From a checkpoint of a small mixture-of-experts model trained on Wikipedia: 5417 steps.
Below are experts of layer 4 (counted from 0) of a mixture-of-experts language model. Rows are named router (the router's row for the expert), up (a neuron's input weights, with its number) and show model dimensions 128-255. Each number is 50 + 10 x the weight over its row's rms, rounded and kept within 0 to 99.
Before each expert's rows: a language model's description of what the expert responds to. This comes from a sample of Wikipedia text that the model never trained on.

# expert 59
Description: Paragraph breaks, word fragments. Double line breaks before headings or "The", section-heading markers, and word-internal pieces like -ent, z, n, as in gentleness, centuries.
router:47 49 49 49 35 38 46 59 49 54 56 46 60 45 58 56 67 60 63 47 47 41 49 48 40 41 50 48 31 49 58 57 65 52 40 64 51 35 60 40 41 64 48 49 42 52 51 71 35 47 48 55 45 40 53 48 40 47 41 45 70 37 50 39 42 60 46 54 48 54 59 58 49 39 65 49 63 59 35 32 48 60 47 56 58 45 66 53 52 46 52 61 39 55 67 59 32 49 37 46 57 41 47 53 54 36 38 61 51 47 54 43 47 42 54 45 58 67 41 66 33 31 66 39 60 39 76 63
up0:50 48 63 46 26 45 41 50 64 58 40 52 53 50 52 50 65 43 47 40 50 51 49 50 50 49 53 60 36 54 49 50 39 56 45 51 61 53 54 65 50 64 56 38 56 44 53 57 53 47 47 51 33 49 52 49 67 51 41 39 71 52 50 55 33 33 49 66 50 47 50 48 43 40 47 47 49 49 49 23 63 80 54 48 52 40 68 50 50 50 38 46 45 53 42 54 74 55 50 52 50 49 51 56 50 56 50 53 40 50 60 27 30 42 51 51 50 50 43 53 54 53 58 40 48 72 50 78
up1:53 75 35 40 32 42 48 42 49 24 32 51 41 50 52 41 53 50 58 50 50 48 49 50 57 51 50 51 50 67 50 50 40 52 52 51 54 43 55 65 23 58 55 41 71 53 52 48 42 44 51 53 50 53 25 52 50 38 50 38 43 66 54 51 54 55 61 50 55 64 48 52 50 50 50 19 49 50 12 68 49 67 39 48 44 56 50 49 50 21 49 48 35 62 51 49 50 52 33 40 50 42 48 60 42 47 44 48 50 51 57 56 54 29 77 55 60 55 60 51 51 50 21 80 36 52 48 50
up2:44 49 50 70 50 41 55 52 51 51 62 57 51 52 52 68 55 31 49 50 49 54 52 51 48 73 51 48 40 51 55 56 73 49 49 61 50 49 56 50 51 59 42 38 56 54 50 37 48 44 49 71 57 47 50 40 49 44 75 63 55 48 51 55 46 61 54 51 51 33 45 44 52 54 52 70 51 36 41 49 56 39 53 66 56 50 52 52 56 56 58 49 56 41 65 49 48 58 55 45 50 49 49 48 53 48 44 48 42 52 55 52 52 50 51 47 69 57 45 50 51 54 50 59 61 51 54 40
up3:50 79 50 50 49 54 50 20 52 47 50 61 48 45 43 49 51 58 50 51 51 42 51 36 46 28 33 56 45 67 51 50 48 54 35 34 63 34 53 53 51 53 84 50 45 66 49 50 49 50 41 52 50 70 27 29 52 46 48 50 49 65 42 41 67 45 50 49 40 56 50 71 44 55 48 52 41 50 51 47 49 50 34 47 53 52 71 61 49 48 54 43 53 55 49 58 33 47 49 62 54 43 50 50 54 53 51 62 48 44 62 46 62 58 38 51 54 59 49 53 51 47 50 40 37 50 58 47
up4:59 51 77 55 42 48 46 52 68 39 37 49 48 49 57 55 45 30 43 86 51 53 46 40 47 16 52 46 42 47 45 50 31 50 45 50 69 47 49 43 45 61 49 49 52 64 53 55 53 50 71 42 59 46 47 51 53 38 57 45 92 27 48 53 33 34 50 51 50 51 57 54 29 47 48 52 47 68 51 54 50 48 53 50 51 44 52 52 53 60 42 50 51 48 45 32 49 49 61 56 51 53 50 50 70 40 58 39 72 43 49 50 47 53 51 40 59 51 52 45 53 34 48 49 50 34 71 47
up5:55 50 42 52 48 65 63 50 39 51 45 55 52 50 38 57 55 61 50 51 52 45 53 56 51 23 31 34 48 58 46 50 64 50 54 50 50 40 55 49 42 51 38 48 48 34 30 48 43 28 35 63 53 54 57 49 61 40 47 55 51 55 47 53 53 51 50 70 56 40 64 16 50 52 42 34 50 75 50 52 26 50 53 50 37 50 65 40 51 49 50 52 42 58 48 58 49 27 52 50 49 48 49 78 41 41 35 48 90 39 50 48 64 50 51 46 47 50 52 41 51 44 49 62 51 65 55 49
up6:51 51 58 49 45 79 45 37 45 50 24 57 50 48 41 60 57 48 60 73 50 48 54 51 50 49 39 50 38 63 44 52 41 53 50 49 45 50 61 52 50 49 43 49 43 39 49 51 50 51 50 50 63 54 36 49 50 49 60 53 55 50 50 49 50 49 49 60 57 55 51 56 50 50 57 48 53 53 50 48 60 60 42 49 54 48 49 63 46 33 44 49 28 50 49 45 48 38 43 56 50 50 51 58 50 37 49 47 49 51 50 50 29 53 47 65 57 35 40 41 50 49 52 50 54 50 47 39
up7:44 50 57 52 57 49 50 47 35 36 75 60 35 50 49 60 64 59 64 50 51 48 50 52 39 52 50 50 50 84 48 50 50 48 54 54 36 51 46 67 34 52 50 52 41 50 47 49 50 52 23 55 49 39 45 53 48 38 38 50 48 47 70 44 33 45 33 43 68 49 48 53 51 51 53 49 49 50 43 49 28 48 69 50 52 51 49 50 50 46 32 51 52 46 50 49 50 80 50 58 40 33 52 50 48 23 56 35 41 50 50 55 56 51 35 46 47 53 56 73 47 28 50 46 49 42 49 54
up8:55 55 44 51 45 58 62 15 49 48 38 36 49 48 59 47 59 67 47 60 47 55 47 50 50 47 49 40 47 48 53 50 52 50 50 24 50 46 50 52 61 84 40 50 50 30 44 71 43 56 51 55 53 38 50 48 62 45 48 51 51 57 32 49 59 50 50 49 42 39 51 59 53 50 44 43 49 50 50 51 47 50 50 48 52 45 50 56 50 22 50 50 49 51 53 58 44 36 44 47 52 43 35 30 49 30 35 51 49 25 53 61 50 51 25 50 50 50 51 50 39 49 51 50 55 36 50 49
up9:51 50 56 54 50 48 53 43 48 42 58 48 39 50 43 50 45 51 49 53 46 44 49 51 53 61 50 86 55 65 47 51 68 52 50 46 57 50 50 46 50 63 57 38 49 52 48 30 50 50 47 39 60 56 72 50 67 59 50 75 43 50 50 47 48 51 51 43 81 49 75 46 50 48 41 50 49 51 63 48 51 56 85 47 53 51 52 26 50 72 58 54 50 59 38 50 58 46 47 62 43 50 50 76 47 50 56 64 43 73 44 72 48 56 18 52 47 96 37 63 65 21 43 65 70 44 50 50
up10:49 48 63 48 50 55 44 22 11 46 31 61 46 55 63 51 19 50 50 23 50 49 54 43 47 49 61 51 42 47 78 45 49 45 55 62 57 50 59 51 58 48 47 51 53 43 52 60 47 49 52 44 51 48 56 46 47 50 49 50 60 28 53 48 51 49 50 49 33 46 58 44 50 51 25 59 50 48 46 50 36 61 52 50 49 52 74 50 54 50 50 50 47 25 50 49 83 33 76 51 52 68 49 50 59 44 53 52 52 35 34 41 50 51 50 22 54 49 50 55 49 56 31 51 63 46 60 53
up11:50 50 66 50 54 42 49 47 50 55 50 47 37 56 50 42 50 45 64 50 30 29 44 67 51 55 60 48 50 46 48 54 32 43 50 64 37 60 52 51 49 58 50 62 37 49 51 43 50 48 51 55 43 50 51 56 50 48 45 37 38 50 49 37 50 50 48 50 60 50 08 66 48 50 51 50 19 50 53 47 54 44 50 48 52 90 50 50 48 32 57 46 51 49 28 51 49 67 40 51 48 55 51 52 51 28 33 52 51 50 51 53 52 50 55 50 49 66 50 42 63 47 59 50 54 51 50 49